config.yaml
router_score: "softmax"
balance_loss: 0.00681
balance_bias: false
router_z_loss: 0.001
lr_router: 0.000418
init_std_o: 0.0104
weight_decay: 0.0
grad_clip: 1.0
schedule: "wsd"
decay_shape: "linear"
doc_mask: true
train_tokens: 247500000
Below are experts of layer 7 (counted from 0) of a mixture-of-experts language model. Rows are named router (the router's row for the expert), gate (a neuron's input weights, with its number), up (a neuron's input weights, with its number), down (a neuron's output weights, with its number) and show model dimensions 0-127. Each number is 128 + 32 x the weight over its row's rms, rounded and kept within 0 to 255. Numbers have three digits each.
After each expert's rows: "comes before" lists some tokens at least twice as common just after its tokens as in all text. This comes from a sample of Wikipedia text that the model never trained on. Tokens count by the router's weight.

# expert 37
router:129153203110104138089165129156097073164116099140138128150169157173063127130137084101098091086154162171129136160087111161138114124147112135163100160099146147177178155148140164098113141108159088084153171161125166148159155173171193180153095173097122136148160102172097155142165131143123136071128115119083169127155212136183101078118141110065169127127158112145119153143131142151038103139101
gate1:098165122107111120144144133101098098113070156170093075171104142128118091140130137153078148174093115178135152080067109123102125082093111127160081134139174127086169090094130172163151184138022089129124148118118132133131149141150127150139157152125124128129117150112118128125123184157137196072147123155141129145105163179111178093157159170160133023142125176172133112175117104122199122085091
up1:099122131138090145130114140107161175121175161214176119094143075138126099108213114131085148131120130086114153099136144181168111137100140116179135162161109131107147084109160172154166129140109088196152095125116049145147056149088179127086129150107127130156158131101143163146119071116150172121132141117204095085146038156102085130134124136166096118132137148106136133153080114125144183071108
down1:189179090131151140109076114079108176179111173122108122111088149155136154096088138089137148075056133162074116111193115110113143121121144124123137106115103093145126143136159168152229106158116141113123149066116138124124117113117131158149109127137088133120199114155168110116166140120096194140132141134124138110082126084134155147083091140164075099161125194144151088172221129196102147113086
comes before: "the ", "to ", "in ", "a ", "by ", "as "

# expert 47
router:148173122130121130092133113162082119177094108135119113138144151167112110197131125127100097130142142188116140175075110148133142123163119119171085116108170163190123137255125134154134140110178053111153149217087126150125143148156151097122111146102130162148138112141104168146161107129136162120192111102105146080162146194148110102097100113139172084156156116140096154196099171138116119062096
gate1:160025128084150145178128135151112134109108062111082097154169150135160120172083129121122104100149147105074091122115075106124147105158138108143149096129169123081145125205118113167122147158156088138102140193124122141163097112115122128116126138100082164130176154131185146115124155165083086084146116144116094124175140153153111150151070128190161090171097204132134173171125099153142083062080
up1:112089165122122104153091108161148129076149130220132145089151142125145128118144070137125213111111093209129150108140157130095194126079132144105166166124126129132113119087180135115120154123067158142171071152167104099122110140102104183119129109164095126089151159164111125109094113115125126086187167107166092114130164147053138141091097160052133095127146077131070155135103151094081097174149
down1:199132040143171159081115124141119090124124122043120064162101105076127123087121137111133106195137123088096187078147113167186086139133118137152188127166129152184089138120128180104220110133114103148149126189118109131105172110142115131147114070153160106120159136122101079163151143119109101144094110093096161128062133133103111122117135146147177119132108114185160070157142091121152126126144
comes before: ", ", ". ", "ing ", "-", ".", "'"

# expert 38
router:095200177105141097099154102179105130160141134131181148155156137162121084109160114099116138129160141147113153161105105143155116143135107122147082117115157169154169178145144136119109136087146090099185151156117151134180147164147168142129124129112116180117094148189162185121143096137094155107153110129087186130190144147143128068094093062119142099164174127160103152175072127223054076095085
gate1:132159121136160103169146072172154171108134138110130124056146139109111119096104170141177144069145118216148165152134156085164124111148117157164110091117145086134144128066177117142051128119110105074112150161156138127147122165129085137080117146051152138141162200128123184124155052124134164088160155163122136124173137173161156110073126111138145123065175122147072104092138111110120068123127
up1:174098120150169110119130137133125096113137127169099136138125120133047124144123091131193123124147126123162139092137109135106113109129118116088142185155126135095060129120114115085058096150176076050114139155093076149103118109131068124112111091108109091076106153100166147132114136129128141076126208095051133118123072219161051080154109128163084154146128103159114172155100150079135111161140
down1:178123142139111139145128134032122089125118142141183130091138108143118172075142147110112134118134132177151126177207072087077086132173172162137152181175137126104111095183065099191069107137167087129172142117175087123106164188105078160126126146158104113145132169170132147075132116101165116111115112118108102156177150145090142104141134125104136184134098148116088100131156125058110077146127
comes before: "| ", "of ", "|", "201", "200", "1"

# expert 39
router:150195147122107114122123123157081063145109094134131100176169175155100112146168094124104095096147168141116132178082106145136088098135132105135113146085156138169143162168135138068146134056139097110144169138097152122147180162165190174143112185090150136138153071156110200166155130166104166093108089104079131126181186146184114067113168110109186104161172101110117146138106136140070117126112
gate1:208144117111128150123071123145047062100108104141084102110128142123170103108166109147141080139203122142157083126164108110113084119119122059187140146139140166169127152142094136127123152037136123141151154143109103153117102128148127121110190155086139099122191130103088170080116136123139108194113088124179147186108165129170142070098113083170139094160159087053126120143128154117105131149113
up1:116146066133097152139137122106125158113100118127135129167151102118110111088071116145139114102143097079132096203155067125148125214138133079149153117094155118116084166155150081109049164133097090090153124154175072109100161142109190163137144205104109134113131118177101183148116117137139161149154143132159135162107042085153138104123064138143189166119154175139125115092116111156107172164085
down1:091070108120076114126160088123183102088109081145137153173097097139046085118142112128118166176121089164127147105114147097086087097141141148101122102128148136162116149176141108140140113178114108119142108169125116135136100100157069104095133043133112113169049115067234095129157139107098140140118163102115117112143168118061150093082140142187116170134157143153120102102085171147089141089131
comes before: "the ", "a ", "to ", "his ", "their ", "an "

# expert 9
router:134135150122135107113164117140106097127126067137122106147171115140083129195144086093082093108171137192125151134084114131148131109170106144139104138092162158179149134130149153111151190066143034083137171171103158124147153150154131141138059194111134133169144116128084159152122117129105189105172131139118158073208145153182116115064132097089125080163163129171104153181090177130095119120127
gate1:093117169108132100122191144111086167104106080117122144111099072227101152114147113117182119159144124190128135037151112136095148126119162135113095154095195118150098104161157146119111156142163066103146160098171095092132164138169125113131062176144089087118169132130136086120135155077152171125152113132100141168142107151106048125068120123160115091163166106126131154179104099069094143136122
up1:069122107130094114115111081118112174142166135172053099078177175081118180118107092164121120170173114128152132100170100064088141093071100096112141097034144157131176129145111152126109143135076120114133141152138137145129126146110124097096120157161146144078086104132175146153119091158052093162153085154096116112083176115134158140110107126194154080124139172184126131108129129144181146080081
down1:111144154143137086122136125122121134126107167147112124130142139104117145110134108156151085041117192162138104090133157132132070117169123111163113108169136128141080135135116087155152132140202125076148113143134107112120114121112182167197193122132037064118147157099133092184128135151034159207127165119168109183080164112149125094153120080149139181101109122104099144127102184111097137094082
comes before: ", ", ". ", "s ", "\n\n", ".", "ing "

# expert 46
router:156163131126083125094171116138085104181112109118192145121150119152097088143154109092113140103200163134079140205100108142158100131138080121159105148100141151162153152144147183098133145122143079116143138198101155101173178168145136165153100209135151139137137087167113137180136128151083125090200159142098179115178162128156125113100101100079128123148155118176100166138112162196066086110107
gate1:194064106196122171104178098061093119187157081076108117102145107118143158153125096120140103065174109157095142144126142150149083150156108147130086094117135107144070150118150120139124128122147115177102144104119131078186187165149123196147079109114138069143154117121084123114105155149054103147164115131119129155110099104200130113172082118098108151150146072150136160148118077159177083105137
up1:093117120171095127153119164128101128123119119149118109167089137149142132149110087140115138106104126150173146104160116125135130139112128115147235148148103151135161198137154190103204163201128162104085132124125122171113127227167136031117134177133075141108110115143140104125125178140108106147125109149172181031167139090140143158133135114056151074103124135119093108110122124081168129130120
down1:084166074147110166171141164160064118151151142149100123104173077152144156113185086099104157170167170190134095131155118121109156135032159166115093144200147149157159100169122083132130105101199095104098113176157170109130182105146111122090159150149109117096104112152168160170140102124134135103147091114120114131138114138098134099102111139152183202162073180168120169142138151135109151175141
comes before: "| ", "of ", "|", "in ", "and ", "to "

# expert 0
router:139147173156114118100163095162084120171119088158154160147169133138119094157151136101097105101147153153126141134125089141184110092147057124141131158096156146157119156132155153127123184067150105099155154151097152157146196167128150137148117166093169159171163089162107158177172113140104143116159114100103154092185166198170121112087092089120157087145170110183104190108068133135086039096097
gate1:134088134168116141158152170120129080139090152187136113068105155117143115073101163114136132074167180220154106105126113096129124140142101149125110106133112178103072174130102126107143201109118062106127167132136132108109136116110155139127171083120118134206125102083119141184141164089151140184167128122075162100169161209168135106100108117142139133066104142117150185106071132069116162115141
up1:175122126122151142107166124105162177119159111112184019186103158133185130098137093100094179159117121221108135107078100099104129136061171150191101121082124100154126140123103175144151126121137111158081107075121128110196178139125122101105128123129081101129108169136164162188137107111130078137065127115162126093133164124145143059159152115117117188133124104167162142168124106115122117089130
down1:174099155138216182139145133101105199154104135082117097112106113094185103156123103113115099133158198093124119110143114084158090134136092133188156135178090095110095083170135135156160151115130114152072078114097141157120138165141120160096136101136099141176087094177097148130136153067094111105164192135133104093138112167129135166120102168122129135154225111180091178089143127104141107131070
comes before: "| ", "- ", ": ", "==", "\n", "The "

# expert 11
router:115162159151119131071158104154120083152131068127113125205169149133106089177145086106093097112161132176126139194046119151166144096140066113131122147108169168129162153233133149113101168085146081094148145203107163163142170149117159112171079172100101142160143088131126162137160112137099131113125095092105159113161167154158125112104160092121142090140135110141071162169090137149114130103093
gate1:130117097158122170046158158176163119105151142106104092141176175054145066155120116104113181208112148174212156130090152136116128130126121081178102079171084138103161167191134140089156175118156096093135135128091110115106132151118168072172131069113140135164154105108118148106134119172129130141150081099150129103141171169179076138115109126121149135124149110128164073160156123130111111136197
up1:142147121104125099165099143133145122095098114157139157136088127081138161118148163167217112138188082150136112142192107115137188134104181176100164149080134077146095119116100069188163123147157142121152159097089121077144107171113176171126135186104168126085100106131135144163180174184102150116126106154131133125107124107140103106102105159063088148139145160137082069120098207086101176155107
down1:139159175123089153113139114104095096075111155125114118093172117150211182116098097177137127069139138082086169119099105127147112068134138112169167138197114124142124132160068114154097153112109081154154153150123130115104122088128148175136144148160123165141128157075156143144138096179158120078122060172142143130071216131083132121164127063105143074132149077158129175098164089166162158116099
comes before: ".", ", ", ". ", ",", "|", "–"

# expert 21
router:129183144120103098087131083152076140182088099114187141132160117125125109158149117100091112107185152137124161149088097151142121067150116141123092126111156139145132145184184152113125154128111093117130129147105142152134129129138147173149091170066172142153128150179145137153141099145118196137223159085102134043154140180155120120087120124117206115169136107172128161186084175191090092083122
gate0:133158192134082102094139151129094089118135027126135182129187087130068159157147059115073137122125124129132087113124188147078136084121121105110114144127099117114095169123122124157083101113138120131147073151050157099126140179099129129083103173137185088085135118112073182169077103149111184094108149152139140131117175157118126143140167145126159092135103134152217168128127161115152163118144
up0:101120165108167105134094077090132169160101137138164171077109155111175103141116198180166123092151100097125138108148132100136134061097127148120098183125116122156108110195079068087122165168194162091141071207127131162111117199174149154169113096100210128138149135178145152140100128107109091137165111125125106134138132072132119123092133137060175100126139081131147163127130118155093133160147
down0:115140136153064169114148148118155078156078134126117165110114140107122136108199076166116110067162149131117118100070113181148186093141149166136080085155109167155092144168125112099168112157131186092077097170100110186091075111141124088110073115107129136142058121152150166171135132141165135173146124090096174088125113137112138142138105202132123137152094176150166106196109166167140089091149
comes before: "of ", ", ", ". ", "ing ", "s", "=="

# expert 8
router:102125137106144126151166090148091123137124097153177131188124147133055090173156124039118125116162182137105167136099091136150117116137101137146121146114196137159152167156125175144150161138141097112150151178113168143167167141135124125144010155100077155158167128116096149152125079138092172076135113152116165083166138157129119132070154087084128070151185098144099173158081155114120114104084
gate1:149147146150139151191117121071082073161159082149153040159117146126150129130117150099157145090169107131117121161121129124140079123176035136137126114138062160137161157182148205150137128132113166128127112084076117155162132105185120129117142144140150157117160136166114111093103056134189109152114168126107095098142224094129120141135093095175134145133115119118116176124204118178149101137094
up1:162194114088134143141109133139092150164124133091053149089137138088141159150106123145147126187150123088132174124153122078106140067118104208121076140092171126107135143090108154137065103146136143060142141115089121153069139119136089110109183160130125120148075128117164117108142167103100067145148095138132156140105134135141154081144129155158174136167131109076041137163111220071090131131176
down1:197106151143138144171151152076128149122095081181242117119132162153140139164126109131177113160125125195175106161148082175133096134151134130157159119102140120097141123102139113112132139122061104094078095143145177164163200147150138127161113095151110148142066070167165104132106132119111174104084141117124103139200153131153137148127185139084170160151173079136146113136132195162131101114080
comes before: ", ", ". ", "\n", "s ", "'", "; "

# expert 30
router:143160161112116098086127119150099067140095102123148095130132213166126140151156104100119115060127154158115124156104090166151097097132123142148104150068150137180151132140139157108106122087125119109141193150111145162161169146196191163147113176097161137126180091137119236152146113156111131093126096122075154115163188139164102071115151103095182138142169119126104168139115141144028120123114
gate9:132122120082200086134141126147136109177074137135113143140116156158168049151223143132174092079126148130097189057121131100143113135141117170098122143104118130158127106147135161141129099070140137116147121099177170146131092169177162190084139132177135134106115125118104147118148156130109128082117131124068149170070174104129125169090048121113205151120125136150072151076104082095160137143119
up9:136118136048088118117128096071099198122101103127149174155120139122136149126158092140187068197155132128136161088128156118114103105108090122077124075130170076097089087142137101102175123096145121116174112132105134138079091120171126150120105159118185118163085067211102139096150127105097165126108138108110084116159081120168152107114182137138222119127105154115133098088072151147073134156122
down9:081178109112120115108164098044138141081127144080145150151131186168165076138201097144182120093161129104133122049085110118084106145080137129128116135135130096135104130153157152111148065134092164113127091144118094206132067126135127163162092135127219156128119143184216138141111159133087111115152130086094121141136130102142130188120102155145194120116145184152103139101101140136110132105150
comes before: "the ", "a ", "to ", "his ", "that ", "he "

# expert 1
router:145155144163118084102153106166112115144076085155148121172168131147090090181187115078098095105154126171095174169095126183210125139157111142139119153131161156180127144145118133126092191118138090104159149140099156140155150140154134131153076129094146152178157105152108182126193058145100170092105117086119158096174174152149104086089123101113132089147169101151063159154085132154098061111119
gate1:111147078115061110116166092164098125110091124151136132073143127105166133131137129192124100144170070153076147163152117150117151105093170109105167079155152094178112160115060157066068133090146104155121117115087113145087125111154119115152063080160094170154193087091160100107172111146146104084147077095155136076109129162129129124080151148118118085139149143167123126171130104134077072202136
up1:181109061131135115111096147143084139166088130154138115126128116091101136118130143146071091150152095113098136145149109166090094122066139125073180082120126158154150087112099089024108151157130144114125145135097108121074125143216105133106140125037146139117129079137090117080138129114129174128126006134118101126132135131155099101134149154139127109134159132149123132162155167182090094206147
down1:148046121187127091163146147177042189147143163162132145074074095147120191102114133179155138091186083135120141118114126145059155144132135169111172136118123131098166108112141106129170149138136123133185134110117105091080147184127091168050107100114113151149132143155182110105085128120117135126165091119096095147161111144128144171147117109139161138142241168140134184164142138101130137133122
comes before: "\n", "\n\n", "- ", "–", ".", ": "

# expert 17
router:142146148119124119129176100160103126137088129170136123152137147187082099168136109074120117109147159152100194151110128153172074078102124120136143134069188167142126183130169150086177150142166109070173168172106160141158167163163111160143051137084111159130167117128081170189114096160103157081114122145127161124152117166120123089054147049091131109157160123164076166162102143130119100131112
gate1:161156158120162143125176085131126145138117038161139077126146166203150129150152106199152123103132139104093154128114100154112108135073121148094126102151175094099128122132100216080136146186123141089155140134092097099171154158164137097082154139133091127124129079161137131139130110077120173133108192178129065160170096097115165141104137138160148130201091051137135141192091136134136123157090
up1:110125138126137168066157254067110075133142124136114116153163137182156156181146146108136118117130126124117133176133121148054111079124114153108113164154126101102164158124078135092098150069139104105083192118058175174113109113093097112096182076170094141108159129134135107158162134089083073116116143152152066132142130116133136137120126136149054062122111137132149099120111092148119181110124
down1:082153148109125187065108092110075114105189159167131137167149117163157191132203145127144145135175184114132123111153100115121098092103135140111145125126108120121188119121103103168157174110143095087154141120158117082113131120043118079100150065151066176133173093118119124145100149172120109140092140113154093181129087144130102183198090119094170165102122157169084104151171111141167174152137
comes before: ", ", "s ", "'", "(", "i ", "o "

# expert 43
router:166180143163143121098158121195100120138103071129156123148187129142138099139155133100087123088172191175107143175099130150167122122153107146122079161098141133142149156129139138142151181074149092091155134162099145088139151160165169160125060144120130148221125134132139140169135077129112122077180089139114164061125179144141117097068150120133155082130173112169076202112103166147077110119105
gate1:125129128146125154181113090174121136121112143164133117110167101133140113099140166099114115135140222172133114090111152093089135091106156105054089102142136126105152152107090137101076149113130164065111105164065153086126122087185089128150116131072108147141085112103158104145153112149144163079193074137128176109146185123134102075180175150122187085174094080157123085110104071078094132166133
up1:138147161144092148099168108183109121150143169122109174132124147108123140048135203130102120164131064134162158139111168115136147131081097116183092150146120145088108123081158152147050186136117136113155124150124129078118156110070171151131090154113081198133128156089093116146130142143068133082135098106132154125117153019121098208126103168079151117153111116098174084111119162096135145098125
down1:134109095068155088101128143096137147097059089064097114173147071120153141144137142074126162151114107148146132123133165182112129104147110124186155137147117169133098125135074159121158148119071101110096105138178129176154125100118178165099156163160088138159128078155152143045114139068177142119181090108186143146099122191110175129145118064154109079114173114089114143069091124125120116175088
comes before: ": ", "| ", ".", "\n", ", ", "–"

# expert 15
router:137136215136115092059132102156087087175089122159138119150172131128120078145151119121133084106140154166116147139093083158154068080121103112148121168097139147145153156124137138162135167097182118104149161133092145168157173148144137134139121159085146169148168075147097170129195065140116154121167065114112147100214174142128097099106102043108129092132165116147087169128102143146072076139112
gate1:120137148122086119091154138120126114181123118110191087126140113136127109102152134181110101109121131142149053110137115124131050131190142080095166141127156112101124176099173094084144193079175179118156128135111119186147165186179134139098212105090209096103102085132119116108185115182130088118162045104110100113124135190151093099168099089112118130112157160102132135150144156132113120140137
up1:118185116094148107145100088076158137152142071140048161153098183140125126128092078096133119159119087147181166076100163197174098139100134132133153177159117080197106084131094095137102135182141131151106133194194133152116126141137143100175066095143139128113133136147110175101139060142138144139121171083132174087093051074110173141138096096142139130151145106158145128102165102117119123110140
down1:156135089139118086136134113153121194099089162149093136132132172116122187126158143125118169155076181137117139132154092045130160169122082142124127073075087129119123143081112155169134125108120085191158141073106152111142111159110150140146177167132067105120158093219113098152147129094074148110116174077080069144093126219156149130177151148134148081115166100093119130152149126140118108166135
comes before: "- ", "The ", "\n\n", "In ", "==", "He "

# expert 34
router:152171155168135147094162105159114116195117076140115130168153115217090101126172090111120113140136161157079201149112127167204099119133112105176093160123170137181145154156149161136149174112134114109165139156109199143166135134142172166178098156104150183154143122133118158136151124151098183072149152118099172118161155154146088115087143085100172118133137090122047175132092166142101101102104
gate1:162110151112144122174144147168116146155127150118134109141118124151117065154055151134110107151179125168168153148107090083173123165128178128135094121104128090164148123096116127141138146111176163055112155179190162116209055137130101081152130118099165140084195170163102158102132129153187090140119170094147127188134094145089079093151153140128175119097108103115105128174045118124111078148120
up1:138057149132110147108166139182173150128120133081178069124107100109156162161132157158153161129101077163105092119083169127191152123152098183119088096159144180147146173083139128126193127109079130152128121173124155149116095160090110124139133080129151146165094112172133164145129166167061054127120122112129100100089136106133127141079145096146062120183117123134212168180153089165144152143099
down1:101113161136085083153126111145108124176126119073191123130133105117156111130142116161166115192133090114157172078184160107119161149125167117095117076049093132136116203075170129111208184184154110106109101105131131155120096186110140147117115172170125122164160144142144131092105132131141125145091104144117080109060144101140128200172111162143078155123135101111087089109198154089105114104097
comes before: "- ", "\n", "(", ")", "is ", "="

# expert 3
router:159170149147136119109179112179121103161092107117172163160174129140091063153178151117121114113201152142106127183114070160146111092164063108115099177117136160151124146156179169137132138135169115086159169178088166101148156173148155140145102142105157162162166113125110149179140108141104131089202138104064163121170192135177108119064132108129145102141167096167097165124090133146091088111089
gate1:102142091153160120141175153160110081117099125136146107150120085065118053182124200072132128149165123100093122160157098143100082075147097154072131121119186084195103112100165172144084126149156150147130125139131112083114150142149145171139138161092141142154171077098126058145100154129046100163175127122075109160148124159099114147102158114184151134103187092180128139127073117133124102111098
up1:076121153178100149104089111110132157132118169154110133104145100202137077190086152147124110093120118106096171149130130079137198157133088097089100126161122104103122144161121118133130164176142134141157179097159146131091123119129132144247106082125153173093062121155088136127119090080171153118177164113144059141113157124126103153115127126096132193195094129103069081108152163115123095163124
down1:125094149092104118103107172083131102139143152124186100114177160084132156137129116117130114062128168117103154120060145143170126131095131138180090128129157155101139103143125040147127148175168167149098183155132093162128135101116154177120170110100095191065161098119157186183088127059107110080165108135135132130134131098103096219146101057138158138151066110105154089113115093136151127098150
comes before: "| ", "|", "(", "% ", "/ ", "votes "

# expert 25
router:126134203138071097119147091138080086181066113167159124159150172183102079137172088110122086128143156151119179142104110156148111122147092128138105137068138164138140148167159126094129135094136106130178205153118158099164161166171189177156128147101133163151180109111124221136151115166103157092129107107076143100148149158153106077109096093103132105159146082112082170152091159146089102103124
gate1:107099067147146186088149126180152097153164110139170194134091146106116115097129135139052121112164152149178185133207123157110138132160112112166170162146158111112116158131141138088135108161168147132169117136124200091165123105130144155119145149137081092120093059110192141115158153163158081088081152164183117100158141158120042151134165060126122144088169127150147116147104166173152119115127
up1:160199127096174106114164163160115162177149138125087123171150100065135119159097135130120154080153132096107091124131118106121130154094129147149161128106116094164157138079156145159192133122094077090082088151061114165100110092140138079095085144149149108095148169211111096159116107084087188095220127059131156144108131085127106117129147146147171149137122143177174096129070091121129153142105
down1:159114114091142129167102142061069075103090179158099172066170127166144123155120130147145161157084146126168082112102154134153147145119160171060135110070081178125114114133106123112163105135138128169100097214177083128116152121134176165074152082174162163191115109106123145100125204094102116168164138074136051109117152152126169135149101143136123131145127128091129113126183141125166141146154
comes before: "the ", "a ", "The ", "201", "200", "which "

# expert 22
router:135182202147118087123136104125112117174121104191153135124205154142117091176169114098107114115133154145084160173064090160146111124135077104162091143091167183116126182174190132117148105093139090100173181161105154128178141153195166123144112136077132157193119096139108165126137110141093141079134117097109147133145145177146086124106102105117151107150169081129087177147082145168065106122125
gate1:091121170122090127100102143140122129183102129101135046164165155115181092148106150151107102185174156208142176137106115143132165123129101139093096137059114095145117171170198076077077134124145142103129152134158141083141136144172129158136114120118148136135081136085076156079144151154074135125120135114090146136110175139172041141125069125117144178127131139110128127109142159121103121169229
up1:120127114098137134123094140135124139160111190088103091146136205120178135134118132156108090183151151196121115164146164114161122160154075120105089129102053078128164109141101134137122166142074135139162157107139083063111169172162104088158146066135155158104090142099172131133186152127092128112137141123101152121160169155144048169143100176121172100168108108095061147132096082086091177130172
down1:114079138109109128093091125052116147110083129169112118083103118105117166122108032097153077127091097104182075148161117086112124148111160128177110133167083136097153103114098136092058110144142106121083141135129130065115146107136037067102167136143138102156153161115148136112153126133215157135169141141094127178104086186119122118175124129125121119143097126121159132115233104149132114140159
comes before: " ", "\n", "1", "|", "2", "0"

# expert 13
router:101172156114062120095156104170092121147114051099136133181141135158098116188146058101106105137170142170110137144083104136157110090132146174143123165118164133164143136171161122148121160087141036135150133141129175140133153153137142155123082179104147145176143128135128153172172083166127140092114108128127148060162125191182087122047149109099164073159144115171094134183091137144097095116122
gate1:125152116108119120112137151178105145112070060091126123174131068110089158170105089126102186148121177203149123108082087114111123160094177190156140157158184148143126164162116166119149152118125121188180086164150137118110163127089082129113057118111113129086044215140126161117157056148110135124100093162124100067122122148140136109142125134110153142065138129152138131104076152121137098149146
up1:111053173144118101126103047144159080107093081170118154185144146094128139169132125162127125076112107122157090090109138143057124149111136132111190148126165146104101160133145186091093193119143128106159034112122074146067178123121112102094074136134170107124120146185101177108137130132117122088094187152169157129101141078135184081147119167136125133129131096125183128167154135131133108126177
down1:096129101170107132125107185000117198065162166106071146152079096127138143127169147143102079145139150116169107155117155073122125111107139051106176142144087106124107082142110095170152098094123057165127125093129096159183143096061133160088145130087136110101139116194147101139129154087159140144121133177149098110120106149128146142132161088128143117130125138108118084171186090119127110135125
comes before: ", ", ". ", ".", "\n\n", "\n", "-"

# expert 44
router:151161149107075097098155102114083121177054119179113130104206159145112046199163082106156111148123160137055153145065123167170109120149120150149120147088162160150107139156159130139142166104161124104211142127107156137131152171154120141102101181096135135163171114169104189146147084146079146092134144127091182138134124142110114073107132062121128132133142110098063149119122149125080088120126
gate1:101167116176103154100123127133114098068082119162112118189155134163120138171162081133142070155123144171142140155117112139108101090136102086107092091079114160120091109103166154175154164148112139156115176044113159165157196134168153146086094082116098075113098119120164202147081100130125102126109128101160125103162120120105074150087225086103179169124142163131128149168112154145166105133160
up1:154164124133112185190138112065112112135126103131162101163131169127095186093094117075139141120109136127157054122143151149137157092194100150176117135130162095147107101144064120139081102148134134164102135153127084134107145108148131127224145134131133099146085118137137088139118149112149169054144138064071075082192186111154113082158068161079119100133204119129151107128138154114135175137129
down1:143156106160129133130139137000128097105117081130104087097125104104091105143107143143186148109156096081140077136098121120099124129173121118150172152104159127142095090140084114157093144083105133079144137118124068140071140143138110113173118117101078086140123088133094101106157132045174214080141111122090101143160124159112124148126086160099138125076201144142140130112121100088101106143123
comes before: "- ", "The ", " ", "\n\n", "In ", "He "

# expert 4
router:117161145104065133098178094142056103141104115117127170153187129145061076139159088094126104125168135151140116138117104136146125098165101123153093139112143139131172147194158186072113136151157112119168133189126145165132156185148178210142104189118131156147125107193129145150185116143092138128206138112093129126177163130169100099123080110085179119132140113145100143169127172182071122115127
gate1:131134132112131118113136128156169144136128085164113057194157140105157139074154153126131143176173145067131172114140119112086114130091156109125080124153121119118135158129054177195088123122170085128126115077091088179112167123049109071114115105072134147052158165166063172119126123153123117103093138099168150094135131119121116110173088125051136080121146178169143164114093161103125096149139
up1:140108093143126129142122171131073115108063132167152123164184085124154062141159147135147147136102077132158133142180158081114177137092153154170139074167173131126088121158131199120125148133133162141122121142158157135145124165111165199111110137143094086083055159130110111081121088074140166190136125150058121150166128082147144130075099144074138152164095133188151117204111160138111120145172
down1:099084104137125127186152151191093141118067152176104098077124135064128109132180174120107182133138144044089163082067144158120156151131158101157130108133180142154124160121099150124148157091098094113165090116089091149110153107146136145156097145086121160122186174109078153076092128126114117137111129126104167092138087120146076122121151158102103073170173128157156154173030140095156098125121
comes before: "of ", "and ", "in ", "to ", "for ", "was "

# expert 45
router:110150131139132111093168050155128082146102090165145157181169145140115087132197100110122128096165127170105173192065137155187120149145126141136125153150182150162108145189116152144116185074148080103156166143099163111150133163139155110129078122110146152134135114135119157129132059146102160085147089086096145094143187171143119103053153094112130075129171132178073157160080125150096094128096
gate1:131101097117105128091147139156116089155099075126121150115153124129103137132217195145111112049182147140206180136135130162179155113084153119139170094188109053119146137120134155085098123101133132153099117144103050165145093142113166088141120111133113079117074137100173138128078097122160093084087126134079128098173086137160150119136170088116164107118105153154090157128052112168117171137129
up1:162124121127102140105074116077055105121116141101170125077121156150103126121127110081113135206093102160149098175130135129160093078108172100103124094099119122116120144055128098163124116190119192078170146079117124106116117113130123078149156104163131152115154131155139127124102181130072127086119183057204147148110122130071059097132134077116137153165091055131167117156146153151154129090087
down1:132146186189134110068121126120109151078177144081127090133069077103118127147136108112160155076152091148156130125103099186163124188081159148152191133177094123106072150110110135128123108104068159120145174122194067185092094140110169103138049110173128101099113181149118192135096100131109099133101147117152152112126129085100145093089131086166149121173121127178116137135109180088112150116143
comes before: "\n", ".", "–", "| ", ",", "0 "

# expert 33
router:154162128131096135076159117134088112156118092118139151132147187133105038116181110115143091135160124175096121171121117154146124125118114087151104159145170191128148158132149160136105124100143148079180171156091196135142150137167155107138118132104183148168133144127140153139155074163149153090170111056059136118143183110166106077115108074136137099145155095133096148130089144245091114115079
gate1:129101140161167186091119163150136130173083171142168140167129117112136187131147156122068108142136141012111116137105155115162091100139164091094112143112089152158135138086144100145098091098144080152155173130103118132092189127107131138128114121117087138129140095167102099157144154250167081140129115131058116142158165124144094074155106119147176111086100120083131157136165183106125078163128
up1:129159118145104080133106147130140121078151146154126148135156143116149128121156048142099168141132149125163126130079095166066167117130173173082093165113131144140109111139144105156116111184169140152112131086136136115154161176100161190070120118154160149161097088190162201118120118130062118174118066109111160212155168118078108084142125182063111142176070148148113156123123144153162103115184
down1:138153111155122156186093144133091118199132141137091148114156110116097195118122146100103115113144168106068169114100141096124140107148138073187124095155127143134116130215096064118154143155154115126115154087114129058099172127086156128105138185074094113094158094169071130154104094163078140130156136137121162095153121047094081124175125104121122085088101117057173161134095123158134085173113
comes before: "| ", "0 ", "was ", "1 ", " ", "2 "

# expert 6
router:139171153185125160137136116148110079142134088175125096150159139156084104133160109096135128121162150122114134167075109146177097136109069136167088155144173170177149146181138154155124178131119136116184152141106171093163163148182130107159104129096101159143156125124136154141169093133119168083149130114053150066176165177146071099125107104120168098135195098149047169170091154145110100106059
gate1:155118157192081150220136136091157108122112116137147137182110144125118095127146144097090169106142137120155134083093130052126047098153094124131093122117149155189189131150136110168112176150141139100122095170114165097123110133153112078217077128102111179122146118114154136144133117071097128159116173116082083108163107165146086138112086182113133157154209084162101145087082152115121120120120
up1:168078143172134084196149163123094136115141188153078122155112115139107103159119126164156121084151090132049171128112091093164211154073106106115116150086160094166158153171127184129115147148144100106142089081094136150114130160109181130148162137140139144099137089109106101099089189168093111130065132127132089089161139102098123144125141112157137139126122060087107163125125124061160145036146
down1:118125158129182147123083144108095153138106128093128146170111154213160120120113165063068122123120149145197127162106132157189153159124041165201130207199147103108167108120167100120159097139140147112095097146110100082113090111173182137159138140118212137174092122111145169135124142096114156147177107093129139124091126121085122111142096133138159082107108105104177125162122164129080147111102
comes before: "\n", ") ", ": ", "s ", ")", "; "